Experts of a small language model.
Size: 9 layers, width 192, vocabulary 8192, 39.7M parameters.
Experts: 16 experts in each of 8 layers, 416 SwiGLU neurons an expert, 1 pick a token, a sigmoid router.
Below are experts of layer 6 (counted from 0) of a mixture-of-experts language model. Rows are named router (the router's row for the expert), gate (a neuron's input weights, with its number), up (a neuron's input weights, with its number) and show model dimensions 96-191. Each number is 128 + 24 x the weight over its row's rms, rounded and kept within 0 to 255.
After each expert's rows: "gets" lists some tokens that make up at least twice as much of what it gets as of all text; "comes after" lists some tokens at least twice as common just before its tokens as in all text. This comes from a sample of Wikipedia text that the model never trained on. Tokens count by the router's weight.

# expert 0
router [149 142 134 122  95 144 114 121 132 137 116 148 112 124 104  87  71 117 107 120  90 133 106 141 116 146 163 124 100 160 137 137 139  95 102 114 146 108 144 128 155 166 105 135 128  99 170 157 119 144 158 115  91 114 150 146 102 115 133 163 120 124 107 136 111 156 131  86 126 124 144 134 155 133 108 168 109 110 131 133 115 109 124 137 158 130 160 130  98 131  81  86 133 107 144 103]
gate6 [133 148  94 126 154 102 117 139 155 117 125 113  89 158  99 119 112  96  91  94 141 161 128 133 162 145 165  49 154 125  87 104 140 136 181 126 155 125 164 109 131 157 127 122 122 115 123 104 105 156 116 161 155 123 148 144 160 134 136 101 110 162  90 110 108 143 129  92 164 115 104 114 136 146 126 114 103  64 117 158 112 121 151 116 116 152  85 115 139 161 141 150 120 112 162  85]
up6 [125 120 135 129 140  90 133 154 128 153 101 160 114 133 109  96  99 127 130 124 157 126 115 122 102 154 131 100 155  98 104 110 135 137 122  85 118 124  55 135 185 133 126 125 106 142 125 106  99 116 153 168 147 137 136 154 110 159 146  81 117 138 111 118 174 118  94 112 176 109 109 152 152 170 139 140 210 142 124 117 104 147 166 124 133 114 112 136 129 105 124 138 156 114 153 141]
gate7 [ 93 128 181 165 173 111 125 121 114 102 126 101  93 165 108 136 120 117 117 119 108 137  91 142 115 119  58 142 119 146 127 158 126 134 116 134 159 158 167 156 137 109 125 115 120 134 105 119 114 147 134 112 127  93 136 130 170 104 141 107  87 158 115  85 122 138 132 128 159 170 166 142 120 155 146 107 124  88 136 135  97 116 113 105 170 111 145 134 116 166 122 113 119 159 139 116]
up7 [160 153 125 116 109 122 122  93 159 114 180 156  95 100 121 121 107 133 158 135 149 152 146 118 174 158 151 135 185 110 123 111 126 116 137 138 119 123 169 120 108 146 129 136 138 124 167 148 139 140 115 200 104 154  94 120  95 130 142 102 125 104 129 122 170 109 179 135  93 111 108  67  98  96  90 157 131 115 116  92 119 140 157 129 116 180 116 135 144 101 124 156 134 143 119 115]
gate8 [108 174 100 128 136 121 131 147  94 141 144 153 127 139 124 127 135  89 118 143 110 131 111 106 152 166 131 170 118 128 150 164 171 118  96 138 105 175 135 161 154 150 140 113 135 156 127  96 121 124 113 107 118 140 177 148 104 134  87  98  95 162 136 157 122 144 107 110  79 117 130 118 120  82 167 112 141 112 130 133  95 113 127 117 161 151 140 164 100 159 156 145 129 140 149 138]
up8 [188 164 133 127 172 140 113 154 134 151  81 124 153 130 136 131 138 106 148 111 140 174 131 132 137 146 138 173 140 138 124 156 168 110 124  96  89  99 135 144 160 123 131 165 120 119 117 177 128 119 157  97 124 127 110 126 132 108 124 106 138 168 157 110 142 127 110 141 127 112  98 120 121  95 132  95 125 162  95 115  99 115  96  95 143 168 130 151 119 161 140 133 110 132 159 132]
gate9 [130 134 110 112 155 120 119 134 172 154 101 111 101 170 163  95 119 194 127 133 126 124 122  74 137 139 153 104 106 137 111 110 106 103 142 134 137 131 119 133 122 132 134 156 104 132  59 139 150 163 104 130 130 109 179  62 135 131 153 110 137 148  94 115 132 158 129 101 135 107 123 149 130 164 122 101 140 152 163 139 118 119 110 123 132 104 133 132 169 117 171 120 124 134 123 131]
up9 [104 115 159 152 147 128 131 144 118 171 139 133 141  82 157 172 148 134 137 108 131 154  97 169 120 130  90 173  99 152 110 150  96 147 123 153 138 156  96 157 114 109 148 155 136 115 142 122 113 153  94 131 125 141 131 175 112  90 102 147 128 107 168 123  98 114 168 157 132 109 137 152 164  96 115 112 157 106 118 111 157 115 151 112 108  99 153 134 120 145 127  89 140 148 157  98]
gets: "0", "9", "8", "7", "5", "1"
comes after: "0", "9", "1", "2", "8", "3"

# expert 1
router [112 150 153 142 170 105 104 136 142  97 106 134  91  86 127 173 114 135 170 134 149 140 113 129 132 124 125 157 106 161 123  82 122 127 146 126 109  90 102 144 139 112 110 140 152 120 113  88 131  85 146 126 104 122  96 158 155 106 125 141 144 101  90 108 126 147 152 172 124 125  94 133 132  94 113 139 150 144 141 154 125 160  92 131  80 160 161 138 110 130  93 144 130 156 118 146]
gate3 [ 91 102 115 110 162 146 146 115 157 117 176 116 119 169 157 143  95 133 147 124 183 158 121 144 150 144 130 100 156 155 134  94 112 154 165 138 102 129 115 141 145 110 137 152 129 141 149 176 120  94 114  95  99 144  56 128 112 154 188 140 140 111  98 131 132 130 162 153 165 120 127 137 180 112 110 165 157 115 112 125 120 153 140 165 171 147  97 161 113 127 144 104 134 148 115 116]
up3 [156 142 121 150 164 134 152 121 157 154 113 199 137 131 128 150 123 102 138 157 163 125 124 129 158 122 119 168 132 106 170 100 119 180  93 109 102 121 137 166 149 124 133 146 114 161 118 126 125 122  83 149  72 132 139 118 135 124 126 143  94 100 138 106  96 169 115 130 187 139 103 144 137 145 114 144 157 113 150 164 109 131 120 123 175 160 151 130 126  98 122 125 132 132 140 108]
gate4 [179  97 110 106 118 144 120 132 115 105 124 160 131 175 108 165 122 140 103 133 142 120 123 156 101  80 128 151 149 145 132 184 125 122 174 149  96 127 140 112 148 120 170  87 133 108 140 136 100 166 126  83 108 108 145 149 161 135  78 173 148 162 117 154  93 137 132 165  87 138 129 181 156 106 110  66 147 131 115 134 127 112 158 156 105 109 145 142 133 116 131 121 152 122 150 108]
up4 [162 140 117 106 129 153 138 127 121 107 124 127  96 159 143 172 112 131 114  80 142  95 150  83 110 120 148 187 121 123  75 147 106 124 147  89 100 134 105  92 127 154 116 129  93 106  99 139 146 136  95 135 122 119 105 145 133 125 119 145 124 139 155 125 114 148 158 159 123 109 148 173 182 135 130 115 110 114 136 102 137 114 164 130 105 160 132 144 133 134 128 100 143 146 136 135]
gate5 [132 138 137 114 162 138 170 136  74 115  99 131 126 195 136 130 138 112 139 123 114 144 117 139 131 161  95 120 127 143 101 157 107 143 122 138 109 130 103 122 102  99 130 142 133 108 177 108  81 123 124 161 132 114 145 105 146 133  83 116 131 152 128 106 110 144  92 151 144 130 140 160 157 114 133 103 117 140 116 158 153 110 153 105 157 120  79 128 128 148 121 154  96 169 140 120]
up5 [143 153 107 119 142 156 152 133 125 168 125 143 129 173 150 111 165 139 137 121 124 102 125 134 115 123 105 149 149 128  98 139 117 159 118 112 120 138 118 126 115 111  97 138 131 122 169 154  74 104 112  98 151 137 115  75 187 125 107 130  82 136 113 113 123 169 132 120 131 128 155 101 117 117 160 136 107 122 121 101 114 124  83 135 152 165 127 150 148 144 114 108 121 146 144 150]
gate6 [ 96 149 154 101 144 100 168  92 144  99 114 106 138 138 119  96 126 153  98 127 167 127 152 117  98 171 124 160 126 130 122 148 124 102 139 145 145  95 156  87 122 106 139 157 119 104 132 184 138  98 106 130 108 157 128 173 168 120 126 113 122 131 142 114 145  87 132 188 147  54 188 104 135  97 140 105 141  97  89 170  88 113 137 116 138 150 105 132 158 164 153 163 120 153 120 134]
up6 [ 88  79  95 139  94 140 113 163 131 160 136 112 168 153 146 162 131 113 126 114 150 101 124 121 141 143 148 190  78 107 138 142 188 112 137  90  99 142 124 160 141  89 140 129 136  81 109 141 105 134 141 206 143  94 100 154 131 124 156 129 108 149 166 102 146 118 112 146 146 143 106 160 118 114 138 139 127 116 134 154 127 134 129 128 129 127 135 142  85 158 113 109 130 120 120 105]
gets: ",", " and", " that", ".", " The", " which"
comes after: ".", ",", " that", " The", " where", " but"

# expert 2
router [113 145 130 124 131 122 138 128  35 136 117 140 123 100 115 129 140 133 153 131 150  84 120 147  44 100 157 102  93 128 140 128  94 129 113 132 133 190 147 136 110 112 138 137 127 126 142 120 127 143 122 100 100 123 130 109 127 145 136 112 132 125 147 132 135 108 149 167 119  88 114 104 139 114 101 132 122 130 127 122 111 139  82 146 116 163  89  90 127 151 144 146 167 118 152 143]
gate6 [135 103 132 125 119 129 105  98 136 114 157 151 104 127  92 154 114 130  90 116 139  93 128 127 129 120 124 151 112 106 150 168 149 128 164 155 129 120 157 117  76 128 116  97 104 155 148 127 157 181 178 125 136 132 150 149 156 133  99 127 120 104  85 136 120 120 141 133 106 130 135 117 135 118 142 124 127 148 107 152 132 163 143 112 193 144 181 120 101  59 119 110 123 132 139 121]
up6 [147 113 138 154  81 107 115 122 107 167  97 144 152 116 131 160 149 147 113 100 127 111 112 159 121 116 124 138 137 102 145 135 118 133 128 132 141  98  94 105 147  88 145 123 136 157 178 138 141 130 136 117  93 183 148  96  96 123 111 100 140 113 114 107 103 103 148 140 151 141 114 157 179 168 126 128 192 135 101 164 119 164  80 138 164  95 152 108 152  93  80 140 130 150 111 116]
gate7 [ 63 133  89  96 107 148 154 104 132 161 115 155 114 133 141  82 103  79 122 106 137 118 116  86 118 173 137 124 116 141 175 150 118 166 188 150 113  86 146 103 126 111 130 125 100 131  85  83 131 142 100 144 143 105 122 156 109 138 108 143 113 114 104 134 121  83 128 175 142 109 138  97 163 106 140 161 143 159 110 116 127 119 140 124 118 113 153 136 144 142 136 121 118 141 134 122]
up7 [125  86 126 115 143 125 125 107 122 154 148 116 111 119 141 105  99 130 131 118 158 118 128 132 109 115 131 126 131 158 138  68 127  97 179 136 147 122 143  89 128 146 121 149 106 141  86 121 173 132 127 128 177 134 132 127 109 112 143 147 121 102 140 149 136 108 172 153 153  87 123 123 116 118 117 121 134 106  97  98 142 170 141 116 110 135  85 118 158 161 129  88 115 115 154 116]
gate8 [154 146 164 137 126 125 142 135  98 110 150 138 140 141 147 123 162 113 143 136 132  86  94 116 114 132 153 129  66 109 143 178 122 117 138 114 133 147 105 197 125 124 150 138 111 127 142 107 113 149 130 127 149 149 154 103 139 133 118  99 144 163 153 151 128 137 136 151 140 113 133 107  96  98 139  82 173 134 164 155 153 128 121  93 162 107 141 106  74 103 144 111 145 148 160 111]
up8 [ 92 114 105 114 124 132 146 137 122 158 142 101 159 137  73 155 105 127 102 162 150  89 127 135 136 131 120 161 133 163 150 127 126  82 120  91 122 132 111 103  83 184 160 125 198  60 147 110 140 123 147 122 119 113 131 131 151 148  86 131 130 111 106 142 150 157 155 108 121 101 145 126 120 128 157 148 138 132 124 123 104 132  88 121  92 136 153 130 115 105 132  78 129 120 154 154]
gate9 [126 113 108  85 147 142 120 195 143 125 158 123 136 126 160 140 121 160 122 142 118 142  69 137 111 127 110 150 124 130 127 157 137 145 140 151 129 131 169 123 102 125 130  96 100 188  88 118 171 100 114 158 127 125 133 139  92 184  97 127  82 130 139 125 144 133 122 182 126  94 112 140 163  61 115 121 148 108 102 142 115  82 123 139 141 131 130 120 117  75 125 110 151  98  88 110]
up9 [173 118 146  94 155 130 160 135 146 109 150 151 158 129 117  92 124 129 146  93  82 118 131 141 125 120 121 111 142 101  96 123 154 187 130 110 159 134 164 111 146 174  97 142 108 119 157 118 142 102 103 166 116 118 102 101  94 128 146 113 117 185 147 106  98 121 131 107  95 110 118 145  60 123 145  99 144 111 108  98  97 121 114 106  64 170  83 147 118 134 119 115 119 117 110 122]
gets: " ", "\n", " is", "|", "In", " are"
comes after: " |", "\n", "|", ";", ":", " /"

# expert 3
router [117 130  93 102 116 137 149 127 141 119 138 123 157 133 103 165  67 136  80 112 135 122 107 125 119 118 152 138 125 147 121 111 101 138 102 167 138 141 127  99 161 122 137 155 129  74 146 154 144 143 159 148 150 117 158  92 148 149 120 165 143 118 139 139 114 115  93 108 130 166 135  96 194 141 123 117 124 117 144 153 102 112 127 129 107 137  75 110 132 123 120 175 150 107  67 145]
gate17 [115 147 150 103  98 127 114  76 132 146 150 122 121 136 109 133 110 136 108 104 168 168 155  79 113 146 127 158 146 131 121  98 150 169 169 138  92  76 131  84 142 150 143  96 135 115 152 123 161 147 157 117 164 141 124 115 129 142 134 113 146  96 108 140 119 154 137 105 104 130 155 130 130 112 152  93 104 138 132 165 106 145 100 114 119 110 116 135 155 112 146 144 126 128 109  98]
up17 [ 70 130 137 185 136 148 143 128 140 144  96 117  80 107 125  95 146 153 149 129 137 119 109  92 134 129  78 103  99 114 152 123 124 109 123 159 104 141  89 144 123 104 105 130 147 123 141 122 103  91 128 107 129 123 109 151 175 145 127 137 130 165 126 157  86 199 154 146 115 140  80 106 144 153 111 184 103  93 120 103 176 137 164 122 116 144 121 151 127 154  92 146 146 136 125  74]
gate18 [133 130  78  96  98 104 123  99 128 114 182 157 144 117 155 135 112 118 120 125 151 138 112 131 134 122 137 183 112 146 149 135 104  87 156 129 163 112 157 139 142 167 132 112 114 119 144 121  82 121 111 149 140 106 174 120 172 104 114 124 133 113  81 131 103 167 126 105 134 124 127 108 114 148 110 147 106  80 104 108 102 142 120  85 121 123 115 106 131 127 149 136 144 166 137  91]
up18 [110 110 146  79  78 111 116 106 103 145 100  98 138  99 147 152 152 164  89  94 125 136 113 126 123 103 115  91 136 125 124  89 137 117 148 134 132 128 149 113 164  85 147 126 199 123 125 107  98 171 120 133 103 166 126 159 136 148 137 111 146 102 115 137 126 108 107 123 112 104 117  91 167 144  96 117 100 127 114 156 141 164 165  86  84 147 139 174  91 120 101 138 126 128 110 105]
gate19 [139 120 112  98 172 105 145 125 153 143 122 166 138 158 126 169 152 124 130 118 127 180 141  88 140 150 105 123 127 144 115 114  79 117 128 138 108 131 142 140  89 112 137 144 114 138 116 128 139 118  83 137 122 119 115  62 128  80  80  85 116 137 110 133 128 108 113  96 151 119 123 142 162 118 112 153 159 181 124 144 145 140  97 108 117 112 110 121 152 159 141 162 120 143 152 131]
up19 [171 134 118  92 103 114 150 161 108  89 100 144 158 140 107 131 119 159 116 135 141 118 126 129 138  93 123 117 149 135 124 116 128 140 162 100 119 168 130 166 109 106 116 104 117 157 119 111 136 119 142 171 143  89 140 139 107 131 131 131 107 132 105 110 120  99 114 139  69 117  77 133 131 143 100 121 134  94  98 103 134 144 105  88 145 104 114 155 101 122 104 119 110  52 140 129]
gate20 [139  91 118 103 127 111 150  88  56  81 157  99 162 144 160 144 164 124 146 123 116 129 115 120 139 129 126 128 120 144 154 135 107 161 156 146  94 177 135 116 147 118 125  92 144 103 145 111 112 116  88 134 142 124  97 112 151 122 101 112 138 141 109 157 104 137 114 145 163 109 136 160 103 152 115 166 128 118 146 139  84 166 106 120 129  92 135 129 137 154 167 126 162 147 141 130]
up20 [110 115 141 152 151 124 164 128 173 176 131 128 115 137 122 109 160 167 143 106 166 136 146 130 117 125 150 108  79 105  85  78 104  82 138  56 162 151 155 148 141 149 174 140 103 138 126 141 141 121 113 136 136 147 162 126  91 136 118 111 155 128 105  79 178 112 146 131 104 170 132 118 154 108 151 102 131 158 132 107 158 114 132 101 147 138 162 122 145 155  95  95  97 139 151 127]
gets: "1", "2", "3", " c", " p", "t"
comes after: " ", " (", "–", " \"", "/", " $"

# expert 15
router [148 165 108 121 152 114  87 123 139 145 101  81 107 109 113 140 111 134 152 146 125 125 130 119 147 165 135 118 102 128 163 109 115 129  95 154 118  99 113 148 139 107  97 133  94 136 161 111 132 141  91 131 123 135 141 126 112 121 112 149 162 102 140 158 160 127 136 103 140 134 145 110 115 117 119  86 117 166 110 158 157 164 153 115 114 118 128 102 135 134 111 145 128 117 127 138]
gate17 [162 154 152 122 160 100  90 109 124 116 139 151 161 131 146 174 147 101  96 121 133 115 162  96 106 102 134 130 145 140 129 119 146 143 161 108 111 123 161 148 131 115 125 147 108 129 104 125 128 108 115 126 169 174 114 162 133 139 139 136 120 141 143 147 115 131 151 173 156 103 164  97  81  95 111  83 153  82 137 137 146 113 108 138 133 141  87 155 143 167 132 150 127 124 144 116]
up17 [158 144 153 136 114  80 138 110 109 159 124 132 128 119 128 136 136  92  71 128 139 160 143  98 131 163  76 196 162 100 149 129 101 146 158 119 143 130 150 144 148 131 105 121 181 137  92 137 107 148  97 149 111 154 113 158 153 103 130 148 144  91 129 131 142 105 169 146 131 131 136 141  97  80  90 116 118 104 112 154 129 164 108 131 148 138  86 153 150 120 112 113  94 140 112 124]
gate18 [106 174 141 123  93  99 131  91  89 152 150 118 123 110 159 123 139 103  96 140 148 134 147 112 137 128 127 154  89 114 106 125 153 140 151  70 120  81 139 134 130 141 121 108 138 125 130 140 115 124  87 168 131 124  87 173 136 168 158 124 170 113 129 139 113 117 114 155 127 157 179 102 108 136 153 115 138 106 144 105 120 111 129 105 171 126  88 139 110 157 139 126 102 139 140  95]
up18 [128 144  96 106 143 137 139  88 120 125 129 136 141  87 146 126 161 135 107 118 151  78 123 131 129 105 133 106  80 130  98 117 125 165 170 206 184 121 152  98 108 110 118 112 101 134 122 179 132 149 139 113 104 117 115 122 146 147  95 130 117 151 139 124  93 105 119  81 112  92 142 112 112  98 109 105 124 133 147  99 140 123 117 101 101 177 130 147 149 142 133 134 156 123 101 157]
gate19 [ 61 151  92  77 135 129 118 116 132 134 182 148 130 136 211 133 114 120 107 138 145 157 148 164 111 123 125 166 126  92 131 161 130 123 118 164 107 137 124 115  99 125 127 104 127 175 126 148 112 112 139 125 169 101  87 151 159 109 147 129 119 164 110  96 157 140 117 113 114 130 140 160 105 144 138  82 128 146  85 134 133 108 160 132 130 109 131 108 128  98 112 107 123 150 124 102]
up19 [120 141 160 105 128 129 118  99 106 113 138  72 160  86  62 150 126 141 110 145 136 110 119 107 159 123 138 136 144  90 160  87 125 173  89 113  79 151  81 134 144 143 140 162 155 116 120 102 171 181  77 149 163 145  97 120 151 143 169 107 150 115 149 131 104 132 100 110 142 113 122  92 144 127  91 145 125  84 129 174 118 146 134  80 122  95 171 151 121 160 111 114 115 131 129 111]
gate20 [121 135 128 127  90 117 140 130 102 127 130 135 169 137  73 109 109 145 105 111 158 212 114 138 168 161 153 123 130 112 104 127 144 141 165  94 111 104 125  77 153 134 159 152 115 148  89 125 139 107 120 149 136 132 138 154 134 106 125 116  85 153  76 101 128 123 123 149 164 121 142 142 133  98 142 115 109 154 125 135 139 131 130 138 163 121  89 132 113 148 117 179  84 158 191 132]
up20 [126 137 143 127 163  81 155  79 137 133 124 120 146 110 136 151 173 134 153 122  84 129 123 115 126 150 180 150 123  89 155 111 148 136 132  96 157 158 133 137 121 116  99 108  97 133 121 110 154 127 196 107 133 129 148 133 108 125 120 110 143  96 162 193 166 112 154 132 123 145 111 130 127 108 139 109 146 150 127 146 125 117 108 133 111 175 159  85  90 148 158 101 115 118 117 128]
gets: ",", " the", "4", "6", "8", "5"
comes after: "1", "0", "8", "2", ",", "9"

# expert 6
router [135 115 111 105 119 121 123 127 119 168 165 150 176 163 142 157 160 113  78 104 125 114 164 121  99 105 140 121 122 142  89 142 132 134 181 131 133  62 114 128 101 138 157 119  98 140 101 129  99 126 139 145 139 121 133 107 108 141  93 132 111 132 126 116 114 167  97 138 168 128 110 154 130 162 154  86 131 101 129 136 130 139 156 130 117 101 149 145 155 156 178 129 139 127 121 106]
gate6 [154 151 135 126 115  89 121 182 124 158 155 171 101 177 129 112 108 105 165  97 123 152  98 131 144 157 117 126 120 132 139 121 107 112 132  89 149 143 128 128 134  99 164 102 112 116 150 168 173 157  84 114 131  84 148 136 117 142 132 107 172 154 150 121 174 138 111 124  85 126 124 134 154  96 126 124 121 139 156 112 104 107 147 153 156 125 175 119 167 108 153 123 112  93 133 144]
up6 [137  84 133 150 125  96 113 144  94 110 156 175  87 134 129 131 110  93 172 106 114 142 154 116 142 142 133 108 129 137 100 136 110 151 119 143 129 123 136  84 123 126 134 127  99 157 125 144 146 167  95 150 127  83 140 124  99 109 143 162 170 169 141 147 171 155 101 107 125 147 138 106 137 138  94  99 144 117 148 115 156 138 117 150 120 131 147 102 172 148 127 117 101 120 145 129]
gate7 [149 136 115 112 146 124 105 135 104 123 171  82 106 107 173 137 133 152 118 135 122 131  88 165 168 140 130 137 100 142 119 123  99 124 115 121 117 139 185 101 111 115  86 119  94 158  73  85 154 164 114 168 179 106 115 125 105  96 141  97  81 105 165 104 102 107 136 132  99 120 138 116 100 140 124 118 139 125 160 131 119 162 142 151 143 128 126 102 111 110 151 162 108 171 127 110]
up7 [ 88 135 123 130 164 121  95  98 144 104 113 146 134 121 120  97 120  94 112 110 135 154 125 155 160 127 142 116 143 129 149 133 116 114 102 125 115 186 109 171 105 181  79 136  99 105 135 138  77 114 142  87 164  66 145 150 153 147 159 153 126 152 122 140 138 140 144 111 137 113 148 169  93 144 133 146 165 136 114 140 129 144 138 123 104 154 150 147 128 154 111  79  81 155 152  80]
gate8 [127 150  90 136 170  91 154 153 143 124 123 101 138 112 156 139 146 103 106  70 118 141 132 106 162 142 113 126 163 132 117 154 174 176 130 152 100 149 141 108  85 145 114 118 168 164 170 161 101  98  95 196 174 128 117 131 126 116 116 125 173 126  96 160 114 130 120 125 127 163 137  82 166 123 120 163  96 115 115  90 149 119 150 129  97 136 154 158 119 184 132 115 107 108 119 117]
up8 [115 146 143 133 101 129 168 110 150 118 120 106 104 127 120 132 115 104 106 114 131 140 115 143 127 128  96 130 130 140 107 112 136 130 164 108 139 116  83 151 121 139 128 126 138 113 140 130 127 178 143 169 144 164 161 114  76 137 186 103 171 127 182 128 129 130 143  91 111 127 166 126 128 137 197 167 162 166  89 124  95 160 160  78 111 150 120 133 156 110 117 120 123 159 127 115]
gate9 [ 83 147 114 104 136 149 109 127 123 112 168 129 104 172  77 128  55  99 155 107 156 144 136 139 168 149 104 129 168 118 160 129 146  88 101 123 122 129 149 152 146  85 120 102 146 103 115 102 139 120 109 112 164  80 144 101 156  97 145 109 172 158 112 113 133 108 124 123 114 132 142 118 156 125 128 120 152 127  80  85  93 108 124 108 125 139 146 123 122 114 124  81 129 156 105 119]
up9 [124 109 126 109 149 158  94 118 133 129 126 130  85 135 103 138 129 136  93 169 162  79 161 147 107 134 139 156 130 129 125 103 137 110 112 143 129 153 108 139  63 160 125 129 130 133 140  99 100 162 132 132 106 123 132 100 147 106 139 149 104 183 127 119 117 123 106 132 120 155 131 108  71 123  71  88 116 123 146 114 158 127 114 170 117 104 117 132 161 145 148 103 116 101 108 180]
gets: "\n", " ", "2", "1", "==", " ("
comes after: " |", " ", ".", ")", "2", "=="

# expert 4
router [140 137 147 145 128 109 141 155 179 105  89 161 107 120 137 110 137 134 128 127 146 131  94 138 130 127 154 157  95 125 142 133  98 144  72  93 100 161 108 125 129  81 182 106 102 168 136 123 146  99 109 163 132 145  44 116 116 151 111  97 143 107 108 154 130 124 123  91  82 127  87 183 110 100 131 129 105 111 135  85 133 116 106 107  82 148 142 144 135 117 140 107 152 121 129 107]
gate17 [124 168 100 109 102  57  80 133 135  79 127 104 142 147 126 122 135 107 111 167 135 143 111 111 119 153 149 180 133 117 166 154 192  97 110 114 178 114 137 142 129 111 134  76  95 126 107  92 142 167 102 159 109 124  99 140 136 137  96 131 131 126 118 124 170 119 103 143 128 123 121 129 161  81 154  93 128 106 134 121  97 122 146  83 106 133 118 161 146  94 131 118 129 133 114 100]
up17 [ 91 148 117 128 126 145 138 128 125 154 136 127 132 104 137 146 132  93 106 169 137 154 157 114  91 129 137 147 150 116  96 169 151 124 163 142 102 140 120 116  88 158 101 132 165 108 104 127 134 142 122 116 119  91 137 139 176  73 135 161 168  92 132 104 131 133  99 139 142 168 184 139 124 112 137 114 106 147  77 133 139 111 124 167 116 120 170 132 130 144 119 156 157 129  68 181]
gate18 [103  89  80 155 114  89 145 139 140 107 130 121 179 155 172  91 123 128  99 131 130 126 135 121 134 136  61 149 109 102  70 124 105 157 107 111 149 173 134  92  98 163 105 110 126 127 136 165 125 134 112 138 183 105  96 170 118 139 117 136 124 117 130 153 136 145 137  99 171 144 132 178 125 136 117  99  90  91 131 109 142 117 116 140 125 130 116 147 145 133 150 151 154 122  89 110]
up18 [161 136 159 143 138 178 141 138 109 127 156 124 106  99 140 133 113 122 161 138 100 117  97 102 104 151 197  88  96 136 165 174 150 128 119 132 122 115 158 106 167  78 123 110 110 137 125 136 131 167 117 145 108 117 116 124 120 116 135 101 140  82 118 113 142 128  89 131 122 117 144 160 138 111 122 147 139 124 170 129 128 105 197 149 115 106 123 123 148 156 158 108 164 100 122 158]
gate19 [131 144  93 153 127  90 152 118 117 168 151 116 118 120 136 112 102 154 105 135 154 147 166 110 121 114 103 141 112 150 108 116 127 131 143  92 113 158 156 124 158  67 139 131 152 165 101 147  91 139 112  97 174  81 115  97 103 159  83 140 102  87 114  80 127  89 143 158 110 155 142 137 173 162 138 117 113  91 128 110 143 119 126 160 142 111 148  96 121  87 135 133 123  97 112 136]
up19 [127 136 124 127 131  90 119 142 130 159 118 141 134 101 135 121  76 154  79  84 118 148 138 116 122  92 119 140 130  83 105 104 107 105 165  95 125 107 111 160 135 107 123 132 150 143 114 173 110  90 125 158 140 148  93 127 163 172  95 125 115 120 146 132 135 175 150 120  83 132 128 135 125 137 136 139 147  88 125 126 125 108 102 108 119 158 156 123 140 137 163 129 127 103 119 112]
gate20 [117 166 140 113 144 119 127 149 149 115 106 126 118 111 126 139 137 127 130 126 113 173 146 136 181 169 145 131 124 116 133  94 148 111 134 159  93 113 142 128 125 135 130  97 113 149 118 140 105 120 107 154  82 140  77 103 178 120 162  78 149 181 128 139 156  84 139 136 112 152  99 170  97 116  80 105 142 106  95 153 135 106 112 148 148 133 145 113 157 125 140 135 137 156 105  84]
up20 [112 108 117 135 130 159 144 117 118  92 119 123 171 109 137 111 155 128 144 156 145 146 159 137 135 118 130 165 130 132 140 100 126 124 137 131 147 115 137 100 162 107 105 127 118 152 172 135  99 150 156 149 102 101  85 149 150 129 138 121 127  64 124 160 157 119 127 103 103 117 104 125 121 134  77  61  83 120 138 126 132 127 157 147 147 145 167 143 166 112 175 146 150 100 108  97]
gets: "-", "s", " S", "S", "th", " its"
comes after: "\n", "-", "'", "″", "S", "("